Experts of a small language model.
Experts: 320 SwiGLU neurons an expert, a softmax router.
Training: 306M tokens, 4667 steps.
Below are experts of layer 8 (counted from 0) of a mixture-of-experts language model. Rows are named router (the router's row for the expert), gate (a neuron's input weights, with its number), up (a neuron's input weights, with its number), down (a neuron's output weights, with its number) and show model dimensions 0-127. Each number is 128 + 32 x the weight over its row's rms, rounded and kept within 0 to 255. Numbers have three digits each.
Before each expert's rows: a language model's description of what the expert responds to. This comes from a sample of Wikipedia text that the model never trained on.

# expert 7
Description: First pieces of infobox and table field labels after a dash or heading, such as Cause of death, Pages, Coordinates, Country of origin.
router:127177121151171150167155142087183187079131120175135135078179147117168137172126138143151126145095154094130105131113134194055125132167143112125154131173163137129152149180125142141163143119107138174148147069079134146105127127154103169136113138118162091177130160154116170175090160179137096162094174094106129030094094104134179051133163119135057143118159154121074139110188100124153124135123
gate4:160116076041162137190120067057108142133188111169132107142116148146106105134176129096145114196113088076053080089114191129136149131107088138078166116139148181126176143083162081137095106114116134098167097120131105109140189126128104126135124134121174148157076106175109149146142171158126162122081134140185096132142131151164187110122112173075161152128100127101153119119118084113138154130077
up4:156145176188100123098082137151093159119138100141079130118128078154081095092124087100131082072120176136146136106156120143106098178101160131101122085064151170122156097151070145099086131096097072177102073186165153145123109151085173118147113126148146149130111154152181156126116093189152139207106079098112126111071145115153120144099136121160121146078171105086173139116136115070123079188112
down4:109092061153109179082098094133129108084149128127123112139149208148153116213106162151145109140137172141125146114141160145135176200111134139121112151088138163175121092110029168058124137133211121131160103143108133156143076132187108150100140143121146107127153104116117156141159132162133136173194087123167135206126109145170119105162113098179148141110070128115107153144129155117064139130162
gate5:137142059073131154162135132126180112051103135167127174095112102153176165093082066129107101129059053134085135131080160138133164092121206082090096111153184089108124135138098141109146097103049123090134158113069156150122161149075127167181150122155108099153116144140118136123093102126111118138115203127177144154092130156124157117159115117137148036129091141140122135156107145132141127107126
up5:143094159087141086116117109118103108203080158147142124093114157172082092108105167098061124140128172086121081135191105166131140158092132087167084165161089152195127157171126087162121134071138153107149105148110159161153111179140072095119123126128062108121071124182175232143079096131177133166139110122130098138155146149137106141123152115142114109123107119102107147160112090115203106132129
down5:118101133062136114100132111105151138171059139089113044199146130116116139109141099147096118124110118118115101147103156126097096108073255128128162135139104142071126121109158092105147108110150077149108112115110086147132141129152105156190199093120138131146088118116141216144124104152103059144148117146104136121092180111069124134132168136167131113168204154116107132141107128174134123122082
gate6:153139106110157166166129192134122110095170167125164104089153119134137095098146152189107137120153069106131104132147116133084085089155202151074170154139178088133114129136085170089162074117131129124166110142124144125089137120214083107137099088138150165123112110129141174148117128176085142137209111186124176120044089118142121126103166141140091113130162084134081152183117139105171180102086
up6:136075108119084070118113150158147117189140119072155080118119104113222188145120141125118114179136062175076112104082140179172189156066133138146137123097115098102097146059117184075159073168103093136148097146109128160108133147099148144162101146161163153096164134100145133147096115152114105125120163144082129146155150172139143109120098130165133095195093183094136120115168107105101167168143
down6:118125067124167070094121117120080179100080109139127099149191221173163090162093169123132163144089153184169177088210147155145177115179171078115078149087165124125114110143144178086125153150151175133148128123147134139125132110066068133101093122095117113094162100091151102161137119127101100115117147096096118081111098100157150103095176107129145128096139113144084105138111188143100121167133
gate7:102100190153098103133086148096193108113096085172106099086130064103072118123121141166146106148116099085145185137099117113134179167148128132074137080174146113144148116181154122087141126074143141158115141065122154119085069140091107197083107166118129039175141202145136111150118175151092173116107118099121178062124121126139178078172121140134145094110167143124140112114112115161137147113127
up7:137130126135128134090104115148187074145107135153165122105142131127106176110106136117177125129135127163153117138165168232131132169164134137139151098113122117174141096088139131161129162140129116090115111190097156147122194144105097075136203129150073121156118098078111076097095093182175194064074140166111135126161128140113149105175183055086098173085103146132078167134133159107102124126174
down7:113161130165130089110105147108150149129156166136109198056122072115122091110132140121164087085141147161131105125154174093087142146099100109131213185122162154128086162117077174116131110151129118137129162084090090045194136083096159086110077174145110069130179181144080113141116130115110108155068129140093139130095123093114168124159125138089129185130160130088065167108133103139158113142168
gate8:147100077154128161207128112099169172119068124120106147128132156148104102143130143115096097119117162111110177055122082105138166107125156083132117125159085088106106104189124135114188109138170144142197111123197071138147110135143107171098161143147102132113145124164081139151129100174089099164142106123134108093105159104203153060208130096105044100092125113108135155130107090086136086117095
up8:141109127125140114151118121120111116105211141116105119147133155136136111157083088143118141114117058118141054173109154173163134123156153123105168135162131148118120165076170125123097141142113127160102112101121127137082188111093082141129002093133130108048119130112152180152109152107151141128149135140156165100155097116158056114126090137212167154130128158197145038091116125145129095154166
down8:097058108123196113149126181086139031111143097134144124082121129122116158124129129143095169059167124097177126134118072121071120117132119106135103067123116142135126169113088104195089113130127128092110083153111152077051109125130104180165126107182083125153175189163146089093150122084113139117090146090114112149146087091102166110165113131134163148139070094158166144145185176115119135161130
gate9:181147167147110162113114158148170149158143130148168120192122134158127151114123155116143097126094145127157231095148118131083126155109117163110134145121175157179076128131156125148118190153134163145062143193113154172124179171136075168112096088132189134146161158120132141124134144190140089151155109117082126120109085156124198118140138115092109092095115187086064111143179128135128148223136
up9:133056107068163115134128167166100089117144196160096107129118095112146126157146139120178170112085112096100056137121067154093147096132124142156117103146136151154124143134140137148153139119123083141116093114176131144145140118088142186151190109094154138161093122193165155092094159079097143086105159108152156162079167122099170123039132081136134117093103150140148054158083135128057079087158
down9:142098137138134095096118186113097097126174176122082147104131131167128084094099132149106117146118092139161143124156112093150104129126139159005115069148226139201141109100131100103087121155179110168113048131137139161143099144160162157158175101117055139179075144137140133102153065176139115120156143128112101148124110099195106153140143116147129156149128152102123168110154109066110123100141
gate10:173124151158187142148151143122141119097129098145154115093157122128109136127100051131082078126097122121102171189180169135121117159113171110134186154137150083121141167163138135110168161122120141150144105106138093127111203197191084185144171091079127126143099163145073095158085166112145163133140129106151116138075072100087175187113193166111133093104147088135126112111202080142152125108163
up10:104066145143141123154134130174093109160147129150119154142102117127122063149133163071116154158156156108092174119117153169154118141201163177090064164112150041153136112150142178133146114068114129180184145179116136103054085129182131121085100085088120076114115102150148159118152112148157144135104126135144123091105169078124117129141123093187194090119155167119108110139081062156163087136133
down10:088155103107102128063098103078188108127135121077171175103104105123145154052126104137126163087081176120115124145109123125147134109170134185160078095142096165134106157115135169126121123066131167116127192167157087123108155159140185083116136149128118137152126175125178130080108093129139064132175138121148151179176077101178086103133068113110111153101096126095129072083108078080088096124158
gate11:181149148160142093123112054098137150070156154155151180057122082116082111145105183137096091088141088094167157157142112159156115099143153082110129069144167149132070133084141113160124126074198091116164058068183175172169103095175097120115119096100083133148101123124156121180107111117119114112126131084106144132118126131115113064103147147091144138135070104115085171087132115154163095135134
up11:124133147095117121187161133181136068158124159118135146112126147126092057153113101156111166126103125090189152121129140067110170167136121174166146109162150201173147112169145134190125090116102142091162085113124183126126144181202136075109144148132102104158164128154162093106138128150121098190135102172136107108100151156091075176132109103137155099106096131079191141159169063121117126049152
down11:175138085197120122099139124106144145080125091120098159091130148108141155112131142146104099130139175112122099138163116079167120130142113123096079125135207136130158105158142150177164123179080151073165111153172114178193145151165087143136210111131146101134170105138099141113130168148077132118159082137212161166119055130098103105110157089133141194092127136098167079176162097187129124117168
gate12:144116087106103161124161190099060173146132122087128148103160166128193217069131127124122168163152180144082123151169110116111123124118159172077150134192171089141137145141094097123190126132132138149128101157090141122150115164141106193100104082122106171097134140156191159160114116109172203141198167142083158135181099096143105108078078137122132134064101116104136117129108131119138098133156
up12:163111110100150207146148145145066158109129081128203138116123167151155226128172096152144135163155154062085128151165197154124131139142133156112151176111180120127144127124094139153164114118189157207114123158125154102144119163129108187133152104123124161134114195179148135105163137092147104106143136112078061083118141085121094114109123164156152113108132190135154145108096100075182124104141
down12:161143091139137162113149100070106132130090138145129139087142079067193086157140133134117124145133097102148134103143149212172177144101155099105103137052175127206144120101127113128138123137110101098098164074173115156139149100154137084092117125108126146131063184111047092140082118172108124173198152118117122050171084137136139148099137165105082171112071135134136079148114093135110110120135
gate13:139128126138152133167132153128100137114165147218094130076137145123177109163159049134202102160144101090135091104094143087088159115112137124109118089113152085095089153170143140102120133130125153172102172165080113138129124136158136159122127156129134191161061110209128150102081148100126146153178187104114137072104088145150162096081131121150126181133172203152096115209098108153129121147104
up13:192129117124142155161143097145195159092112156110075099111180109146122197129122104145053140039155127125129156103172129112133163115109094123141097172161116163149152150117116116105105063163115153091089154118080097093142116101098123135140060164202168051107132104143137177130116096169185111110081090148131150144119103123161159130178142185139143126167077123177137097092141132073109142136139
down13:074116178143150138177129110140154126120114151171157123084119040215096122135142097150114165168103131066184070084136157188102106112118163159066110160112094112120130128122145095137107051126136128138136130045113157161145145154089178144065167163142134181076091142139083130113110143151118134133139123132177115197105071123149123149113139112119142127095105136104127185104197120109103145149124
gate14:179153127154111135126136141078124147091115172143199132119092166107145102112144131195133167135129103129150190135056141088101144132116077155099106100117142188182130109088094165141133182107135118110142154137096148186021150118133153107175141147203142131115086179117159157127085118174098130121148042129121142105150115131140136076152151131211067149088116121108145147154157144143155144128158
up14:132174125109123130099160113158133152168143136174091138142137139143098056141061169063071131123158117142117116114111107132082186088149170157128123163182165185131119115069134119133056115148119149119149151099126081121064139130146111093145154158132169136159138178114135087118082065124166148159133055142115131152198133120081141097141129147161129140092191189164129118142215121150096090125092
down14:116092107134141113090193129145125142122148176095121090125102123100107139116091162144132192101154119195134144077152128174121106145092185126089149125125181110172100081130157101125118095187118137111135125136108121124140105111140124176166083032155117083081158152048141114127090163150135230050128146112143105094092113113131162122148118177060138178148163156064134116124129117151146111098104

# expert 4
Description: Articles and possessive determiners opening a noun phrase, mostly after of, in or to, such as a, the, an, its, their, plus following adjectives like primary.
router:194158097122092169149113123099194156118124150161119114100157141163151166120146160129123153196115179118172114154133183220133183138158121114088114068144156170092119124150130146136150125179138105194139130145101128174103119190133121124075174175099174137101103151169153182187128172190194087104110151059148128131113137088099152085120134168111131098155137129104136148159115136106138154092098
gate0:143144039122086123146156118144169050139118117089069130122139194166129154155135098152128132142116122136093123078112197170133154152101116107085185121190127078068152118098146089144123117143204172155187169113131157105147160145137152140095124064149063138159160099178161111151115159079114127123148186143137156125100138117178124139131097056155148123106157101123124121133144104084119111193097
up0:143158101136110170147176128150108153118157105152115157088108138128125158111129152139175113136044148088130040060106155191117224130173129096049169053115140133070128163127137127102127191145121125135134180084150120147110092140141132080166150114150192151170107143141144128103114098142086159116158132101144090182139112060148148149158124115059109160138128111134127134077125145111144177136137
down0:120127196087189040118167133106088174122189163138169139171121144130072158174148128124159107105138086193166126087138078134093059160155117135167124150099108112126101097153144133191132103089043120131140116164151130131162125098164126185128171153150112143096128145144087136161168149137139133112086098087098110120105146175132111108100160175129097125136075169086155141106133062155108132076164
gate1:161119089098077140138138123157070145164110171143108058193125070144083133144095148176178094170129067126144107124146142165143143082131140122089088181098097141100102081131113166122100201050074137095084170153144128112134133104137114097059170162090145129080164146116172142162110087170121118087124119134133107161153108109146098106169118100162095127129117139147139138050133053153139122163118
up1:128146093126133078121089191096122175131149179149106083173191145095156125134086198149115144115126102078140113097094163142119155163097199111114174141151101116096059122154030078090133113156134131132109137113085083159111135090161121195122117144122180150132111147116088114160083080199142131115111119111167148207109094125134132096140094097126143129148086157139193112109135068146137136117129
down1:137140102081187188159177133118137107144135128114109070150091112130142118203150129090094092121154151149155105139146150108191135102118144213165132123107147167124123157141116102166146098110156134098163121133157176112150116091091202099156107066142152125165089114145120107067129127087115155149170211103105114193178142102143151122079185155113145111185159153137136192152121191106138167107101
gate2:070097127068100151156182115105204163069131061150107085156116107133094095138112097103156125158207132134153085123094113077114111118156136144149170100111140140137107137108123166149208135114127094154142169111131118150086156128176123139148121162135116139152131173092079216201185094156072106150110137190127104174133170113144117152154158123108133154069109129119109078110130164129128109173164
up2:138154068110085086111112095119129171105133145118137136130105115113106081147137124106097145170192107063110087178114129137150103097172141114134144118124152153143116151130128145145141099146137154106140244073198157110104080127164116101095104166090101151157126193178073163107180157159137063162117121115175161049064176153133175104098156149128120155136091078144119149148170139135142122158121
down2:111092164083127130157156158112147142098136108131157095110122098131060137164113089118163124158139126151129153099128092153155129107121152132145154107205122117097093123136148116082111169122000082175114142113142092119137172104066105160178139124095133099089148113118099216179143105065053171112108088173100117122174184128144140129103188104123116134121131179170112144131106096110070114138141
gate3:140167150153136108158124220133057139155137097081114130093097102157205155139082153145114149146140122172077110094155168176125153123118091108185160132140110160142117147109139093160112131120107113113202142092063149124179145104118127177166160114113126153152061139180187129102122156095136110112156112161175168119124110148132100129107169107169182179171072121137125108168151096100102209096109
up3:149103120122048087135110189117143124083055098135155121130109076169166139098164151138169091131170108174146105149179146092121100162114174146143117135146171100115123145056100117156113100131144088175136174181087167109127080137094103157099130137114098099138201070107140070131149170100133132115096158145128123186137142141100142052165115162152166122142123107105093098039118095129143150171098
down3:192129171103117130104140122158084151132100117049066115117107125156144131151116176162132133114106127124118116145154099111190090115113087115146141189135153164159158139079138111086078145182139133120147094143053118117100141122085076163090174142060056125147122177130150196154122198120114161096095143168112129145147140166138129108045148105153132179112090130159102195115127120123131194118097
gate4:121120167122148117121065108110146106179129172175118141120219143154153128120125120119140136144142144189113195123112136185126140150178114148175123175146143113152133148164168131172157149137113090152138136145081180158187186040175122152064112150187076095110164181159129154131124105124035164102123128120098146110091141140180116119111104103086119114104106123086141118101099126203167128129111
up4:145137096097126183113124124119156112132172181122097095150123148109159098135138138123107083163144175144183082107106088113189082154107104076179082083145115172094134142118142155135128133115206156154115149140186175140079135139236137155130139092178129142089204127146164120078178123087198116093133143137161098139174100122165106129115103112139091115177152128151114134113095137095165112136196
down4:201155121134165164103127082119123057164144124099121147134100133091069163176133163139167119127124090119183089147129121108116090127103137107117104071103126111145058160131098130130139098115098111168091074115209116111136138172104158141181167194127151139113123140147143089116112108110142074134099110125208149201132115098162137150178184142128155103155138106104159126165123110037073160173133
gate5:197164164177109154117140173111131121133082110208130156112087095199114077166133126112134184129129092098131197140139192119131073150129113131104119161109161107126116099149178186120116133150132152117117204129120133163098143148153150131151132154063120138112160096065202077118161145161184092069159107094111134172135144127146110113122072133105093149101137083060121113133156171125122139164163
up5:105158137119168131158121168134183170112155119111152116099138105104118122095095127109106112068095188057135133086107163103107116108157095123139163127126115111156145111155154147115141123131100149176149141105085194109136159167079091140069179060200170062152041181130113068148115104120176094149139144135150107158172162118074115155120179172141173134125089105117125100146144115153169184107081
down5:180163081085137130094197181134079148084089091131128056087169106183130122119146159137195102146148144185177143086075134098082106130111124128154210161148172149143110148161102126162111090135114108113108129109128117134135109171074099106130165116146133157111054139163102156134129112147138099116170097140112107156102162086091197130191136099174168103165116133109122163125127071153091120152082
gate6:104152120149110127219119130167164168059124156149099140163116167144148070136187131113088132080155109088135153084129116167127177116108137145108120204148110124147099074125154201152129062140091145132127095115123074113157072069086167134102127155135140175172112133152095087138093083095133051103136088112125099160200141097169115126106104107161120155121176144157106151142110128070140131151110
up6:131147125194126159118105129136165141113103137155112111088106169147074039100156109173126103134080056185139174111119113215155103095160150145110133110159125127166192161091164134161093126101118202132093128092041092165129076165128097152093121109181127138168128102155117107143132133115153155057089106077121153122129102112138132110158130154082165113152082126160125152171107155111145179102118
down6:141127098122124172122127117110095115116202078167120141128172099141112137148184099141143121121107164107097078059122113158141074139154146103108155123133139126098026129127120126077173165124116191105124158090170067090168128104093060061109166133143167148114127115132107146134083121170093064076073114154138115167145111183122093174139149087141148098143098096152188089139179104118110153131159
gate7:086074084133115116110170112190176157088138175051117127131139136086127149100157111128081128144114120133113128158202166151131096112099114124122140074216177145189134130099102191090124173124181107144079074091137106104129145137140081119110095122106116118122191124156142140107098120096101078073121149112117157064173143103074184099147142121158177143180097104159136144093144096106123101169131
up7:070084099109138188154072192155049135208104163123071191128165156157116115134110119135117100118133122107117106093149116114107118142128121107111104115174120148084113132090095144101134136158153074154095153130086109092144109131169168133103106109150098114132138056210151148164143120134158090156148129078164133102149081152177145096138123139109172229088175121152074129130128126127140159187146
down7:123183136157135116110128135127169082137086109101114131130130124123151138081160090105115143119180117133122130115094091101157132106095084182113255113078162099119128213093096135081092158159146092054128064177092115149132140094108170122113164111131128108106149160172085199125095127131068154116126098095091095092113131150127113087181067154152138168106079104160126076124126125104117115139133
gate8:195144191175120106123136136073145171108097071178135115120141153106112116208063126142126139140179149133154123137127135157143090149139124110129088166131133107066089085114082146145096110077199145149131081076093127153129116147123107129129118183118150098054108141147126185130098131195164097174121159110142103132152140188152150113156168185132162084126082112114175113180105108128100169134189
up8:162148164127131134059135187108123156151120189174110098157114071076185151115088103128109133088123130114118121136162117149103115113116101098181139112112204130117111102086183095146161130139137159107095088094062133137153118125198173092090128121094145099159111100094131119171154140157080091129163162090091121114169114216146140129146090130031150150068154171176158118134161113121152118110102
down8:170128123072107149111099061098070173103122148097119074116125197136113151150165101103129099126162133086170104090125108168176087138125124148080091131098112131081073123067071145102150075166133156156122046127166079137113122178118149097139168094113104125105157180202112111095106146132098121184096138192169120147118174124106149149135107153150147101146080137128081150129068179130125120148108
gate9:160176052163131149088161122144103157110129024138201095157145116125128126163092145112143174135204127099198089123101100131091164154130146135119146148127179130166119102151165143155124133143122140165136148102127115139130091127156092093101132095059179121201089119133153111124136114124171146155131112099092124163102155131130207103126142174129160204140110146147122065092114160171204139115117
up9:100088148171141124092134110142108047146114166118109184126132143115132115077184124151161185112111148117101152134150167120174111100127159087111136156074133095095173147149135125067139100138146113134122124121126174039102055188062142132170099105119113106114171109089065162166114172159139179128146122160169091047144101114151055109103142085143114109096136102115141211122118124136131134115117
down9:082083156135134151144151134132161069135106113107134114111168131104147187150144132208150146105160075111211148193153126115138113172113193102139138093123086148131123143120088149104135145108106084128073116114112138119143061141139094100107164152122161106179103133111128124193151177150137192089101083104117097136129052148174090149122094086118129068135082161116171107167135194197102131117134
gate10:116163095112124137165111116071174150131112127105175106115075170195147130120115166094146144103119163128143100156155129173131132097184130140126128110139085240146130194122122135131181160124154131160186139079134194108135082174178135128085091185127138094105108121119156117121107077105166172095123152029136128127112095187187145113073120165125106140109120118079073130161116146135126158118134
up10:121140137120129132173150105146177140074075135159086107090144174146154178153078135141151091085144154113096080146158140113123167159109142113106125091154063147166121171152147121149147133114141138158229066090192105168171083137223140114155124149134154065156152069133159135145124100097115112077131126109112140135106064129137136129105131178107136194180097174109107140107107119151114115089183
down10:117111095119116120139126108095174149173116183133118088090092128157099145084147146165121155114153070124157131120195137128209145111136169127067112117102086166081146136107145115053097113056092075146126129134077124122069075105115111118188118155142110153112106118086168136129167151125152121089174159119141118246120165146148137157151113148097108096148123128126171130204143135074094101144147

# expert 14
Description: Line breaks ending infobox or table rows and sentences, plus section-heading markers == and ===, and closing punctuation like ). and ."
router:176120090154162162158142158116145136099157136208144133144123113169133159154177160209183109153109145121156111151100125117084148097136137070092095104164160157062165148148184114166136134193096143146208087095135099126131146149130150203153126197138174155150162168124185164162139179132169083152134138126159154106134172109058142139138152147155131135136129163090099112118170140083165126131124
gate4:135103149150202125113149073146148139168139110155156132123164165137078112120099087127146126155156157076116091092122130118186080098116147172156160070130117093142154101128142123115110136113206130131145137154132055172163070144148157101032145134092100064129121140092146188160168080133145116111169172058136102111118141142142136118178135114151106131130152135076192162150156166120189125126191
up4:073085113166119152145093077133111116167178140111105141160181104210123134168157105175133161104104165109109083165102173118098114105175121116173187110134111157136123124066148086132149113155138158091152117161214109130145158125145114107122130092147074138146099141127155202106132144177086162162187138085080138105082122146135210108173152179142063094119127072124146120133132097145126124155150
down4:164131072129177138123175099129052068102087099068132145148153070163114126103136015111091089132167112157147172145129157109163139140166144157131148155119148116086099071126104137043118131110119140140071077118187158138152138101137122109106115122068168135106068164126117143161155117148114103156124137133152128076096176133174146096181166109097128119102144136160145152176153154127138161190140
gate5:114177123102173121135109176168123145112130165076147089123101158119120125142135156050155114107083149132119166108189109101141124166073169065135110047051107053112140102172131097136062118176116175159152111099092138154137129172141126072149143099091132152067134117097111182113092163169132093159117130144111120109135107101081119134216143105127110106098116157170124184141139141086153144104107
up5:170086149127086133104148063096120121126125059160154154136161090140128182116153158131097132122155159115124151149092135155089150063165129149124136142092139126149124101064069134130187151111136142070166148171128129109148151067142153164101172098091122123127168124137137070074107117100139154169117128147156144114147140118160087143025100170124141122187212098157103069122154077152126196134098
down5:107147107100096181123086143080103182119108071157122104210098125147132207111061107174101114146149152115101145153097139095134107126125134193122129114135160126171143126102126136175172092172175135152123115043123175126142171136145135167136086155140093033116117146146091210181098129105130178122155172138158126064132092143148078098122140151103107100116170090101136130103100144127127110129092
gate6:147152109109135171146080066140081119104119191193125131086090121096170102095145150175183131128088150155150124137111126120153128159105087084087155156101102156140141134158065114159104159135145091106100110113117163120139100092148168103180175170135166081103136166134143099175087103147041114119149146110180090061118125124195176099104126158142082101145086149113161112207148165138137177121120
up6:099088149160098109119163155178159146161118061061177149158148136085098173136156084085093134143143153116066126094116124137122090143189158094180142142126102078117152122102164186105163103120110165140113137150126110154124171176077045155080153116105114180112108088129106115112178178123178134131096146099086160189144053160104150149095147154105141120114158107082147137059140123112110127145159
down6:123129069161179186115093196186110125105113165108155109141106140077132089148079146112074101124147137118100133149061098096100117149126120165096145113107118124135147132149137150134103112155118096158195125113188146168127129137216163128138107118124076085153158097113115122158073116088134107119108114098084171117182122140149163144080079108144113116115170173146138079178115060175084132143222
gate7:110031050099096178172146141158138131068096178122130128108127124127075072171142125080109135131145121134217073125126150147109124191153140125134132137133142138134084082117170106108125120146105139191136130131109137140104154147110114106193149146153089130113179149106223124160090062168164115152105124108189095129169173120116126107134115114198134156180128159107130149114156121125096100119175
up7:124078051080102124218160164138144132106130159098110086094104157131102167113119125128139173214145126164119106143148107151089161133089124108114137141087049134172164105124070112102168098134126145096075147129099153120157074150091154141162098131144114166115120104065131053152129097163115164186074163141116111186170105113109104128121091166166153158115124148117109157106173119165104134168180
down7:118107140116183078100140096128151143065104141142128159132120079100124144105135142104193141161086153146116080127149000120064172092132104128104088092138139148161105115150165128142118144090135104116134176078107131128107118140092177165065123123149111161130088152148096183118178139139068148149157155100109124125092078162124207166118132198103174122105153106130093140077117118075142118097095
gate8:146129182078110166073071084143106140129184135133152109102064110149122107115147196159143100125101148152149179181093126169144181140108125146082124090144125193117143140183078124121101181121177105120137086128130125105179117102133120113166116160138202125123157153198096158171105085061100107112082140153121100100130152144143133075166131120144122133174033100140095134144144126170101143084100
up8:104146141140093158102096101202113172160165117178137127109095116148099158122134213165170112130114118136122165181052187098099154142119102166067107098134145178101141126138107119126150196131171128105106128114140151095186119057116128147133052153139131169148132118141107103191108087093161132137096154136126122081113077108063152088170102177187107156126090132094117135077169103106097123125126
down8:126151123177171135144157137177111140163120091129101105116164070189162131140120081115115124107153065068095144122144112151121136090124163092130149152126209164133143143120143125143164104142150143194120178138135121194144103078110091170100123203102142051106084141101155135147229131162107142144172102171159107188119111099116103116159127102197170171129153177136105136099149090136167145139135
gate9:177192110157143102130074129208144128154118154205198130073131171157060139148165172157177172140104087094186138164130163153113151139115140075123116143087165121143147142126112132154128094134134175104152185125104090152136163112158158166133116142156200106157138140101096102149137131141121102151165146186110110147141178179136133091203182160142144150121180114149172118156131116117151166083107
up9:120152169098133147182117118107136123140101162159186123082169132161050129184175119109101173132163071108158136159199225153162111140104113097130166101155119127162157133133116089177100117163115110105166121115103082146125175135150178150131134148172199105171138186121064069146149154148123122135145115165103129125124166113157128105190180107113120131134130099203145108179133140163095130088149
down9:188077056073102104121155073155099114123043080119139112128077135120160115075120160153137118133125142149158145154147120120146076131118105166082086159113049090152119166096105102122135090120163179122124176126139153123116112133148137134120191141096152142101210145146135140070197130178088105090158147099113146137078072163150128161162117121124151096109132087087107205117128140124122152157175
gate10:172131159159142120135193173087145120110129129086121141124157102128105133102160111124159130141153099166192092077047136104122066130072135116154166069110177141083106172154121131108142108131120109158226162136151074162102120197090135146141115156087089126107150095118116108099152088115128135088070123153092108179160130197058141143125102143136156133122135140149141153155099145124110159223103
up10:109143082153110145130126165137158119141103133161137151107131158118156215119102133106149175098071059150126134143146170100082126101073158143096120096080161101138130196087160107137174155154153145174125179133085179138094179132219064181096115126135118135068126144109095127130111099056131160206068106097131131113143104110122138135124095124157138146170073088179144134136116079138130107136141
down10:152062130115131177111175095136157137142186115174118073154123219114135184128168121163139082113175130166136125122123128092124101137173121108204112093106156164105096145096083112180122159142100144152158131125083150076108212090159111178136130088085064123123098106120134143112059143126125106101145112154138107158161066104118140166065170122138151109157140124088106102087112140151155070156148
gate11:186114105088181148131147134074127168083139162086130106158136091095148120124082147161143132087153123153138137074098164154137152103120171141139149108138135123203172119202112172140116104128097167106147066111157244140120142141109188152126115126132194189166103142135132155119080103088177130162098109189159102136122089145165107165179127150120116172123092189113135147104072117134130153138110
up11:069141093172122133122127148107150137053177077115111179163167095119114130117074116151094105099145083080144111074090123118171136085140124132149173131131162106183089091167151130130187088155126124175170158118178166158144141163118146178136151173108165130091107110171180105090096047157128148117164065141127188096091115086160164184159151091140149146085160150089139139111143111114128101143099
down11:134165173072165144181146148128193161066139143118124102154140141102139184138142166159159142093077107137143118087139117166111151118132158093103116125115157135130137105096088129118058138108188135074174099133105123111136079118153144116154159217114151165128100175121106139131123165162146164132100174068058097171117101202133130161065117168159123182082053137111147117175085134155141138132112
gate12:097136125153182187172155093125099138132144152106085141167120088097107088145145164133105148122176102132106115088140137120150061111179149092135098125097189136022122125183095162103174142114123095165177114093099087163133157134115130137093104129148198161099061166114148131087137159089140135125127166211123093122125138199119144103142185172207114128105113124127108159165109137135136156111089
up12:161149108117206124100122175184087136118094172153097182161116092144160062123140190137135103157181118142070093154127128099127104085171132122126133122135166098084079122134121138089100129151106123156122122113148100091108149104159091162120080111103169125082099165135171107100137152070140121135131166163172084104135091183097171108185140170159093133158152049095117139165145154168049153170103
down12:144163153143103111127106202141174121102162146227152150123121123125102142114108102104094167061088122134192122107146135095130191189115131195192122173135107168157184190131133102137090119116143135156121121155084086122178089126144161123144195172088172119138124128089153140099135140140086150135103144099148185142117106071114120136123134132089146140128162147111128129143153175128057087142042
gate13:081121125122119173115151179098164146132200121190118177101083128092158117121140136133105191159082085149117097135094107164140156102163092112087075109103070073100112098105108097109121112166115114178137040088080100099143151130107150111140098123102111067108132160145065097126143091114150110139124120095044151064170140104157091097147140154164117117157101098086094120090138119140176175138163
up13:142111141119156183166043103098135126159059136146113130099127153184090123111123092172187177158201123147123130121099152124098078168125136179109118111109191154127136099142112179087179144080115130129093146119140130098091116159170105148133103217123137148145110165052149110125125128055123099121135135099119134137157171052123151137105101090124114111078134163123118086111105151158081124169058
down13:117105128130176139151115159160188129154119146122121119115129132091137163207137158131079169203136105071118097174120119130195157167113109121081119128132156131154131129087189128121133104119112135200130135154117114173110174099085156206142110152092159153142131166152162077098109099112143177107118073104108144068156147081191117095125173161131148079131137143143156229113171172103101127101120
gate14:157094081120185187132130128150091114112120195104151156097134129151145132148112109142179149153126117188123122152134156135162140135176126158133201148149115133163155149083163111173167206170164110107145045128136140115139093124104167114179162128133119104132144169137093163156120130169090144079066199132139096078124176102100129131177139101155066060126119156178170099130170118162111110185102
up14:132141126108115184199103091184113168105141118110178150145132160134140102159136184115151171125109115189115098128183131172194115137136151101163117127090141159129098132079170149116160113129186136148138103153122098140084149137126078130091211143162100148082113151059098125108155104096087152125068196120141098159062174085126075155085088145157151110143111125177123152076137126140066120155105
down14:195131132166174148135110128125158119162139166067120112152118104124079157068091137118133119131072105144113132146145150116090107121137110138253186138036155060196101093117146144172090100177123127118143141179112149141125125148109145131192094132098090107141111116119101162114123164157185179156119100119121132126164117127198141178129111105178111122105206128132141100119143121125098129079101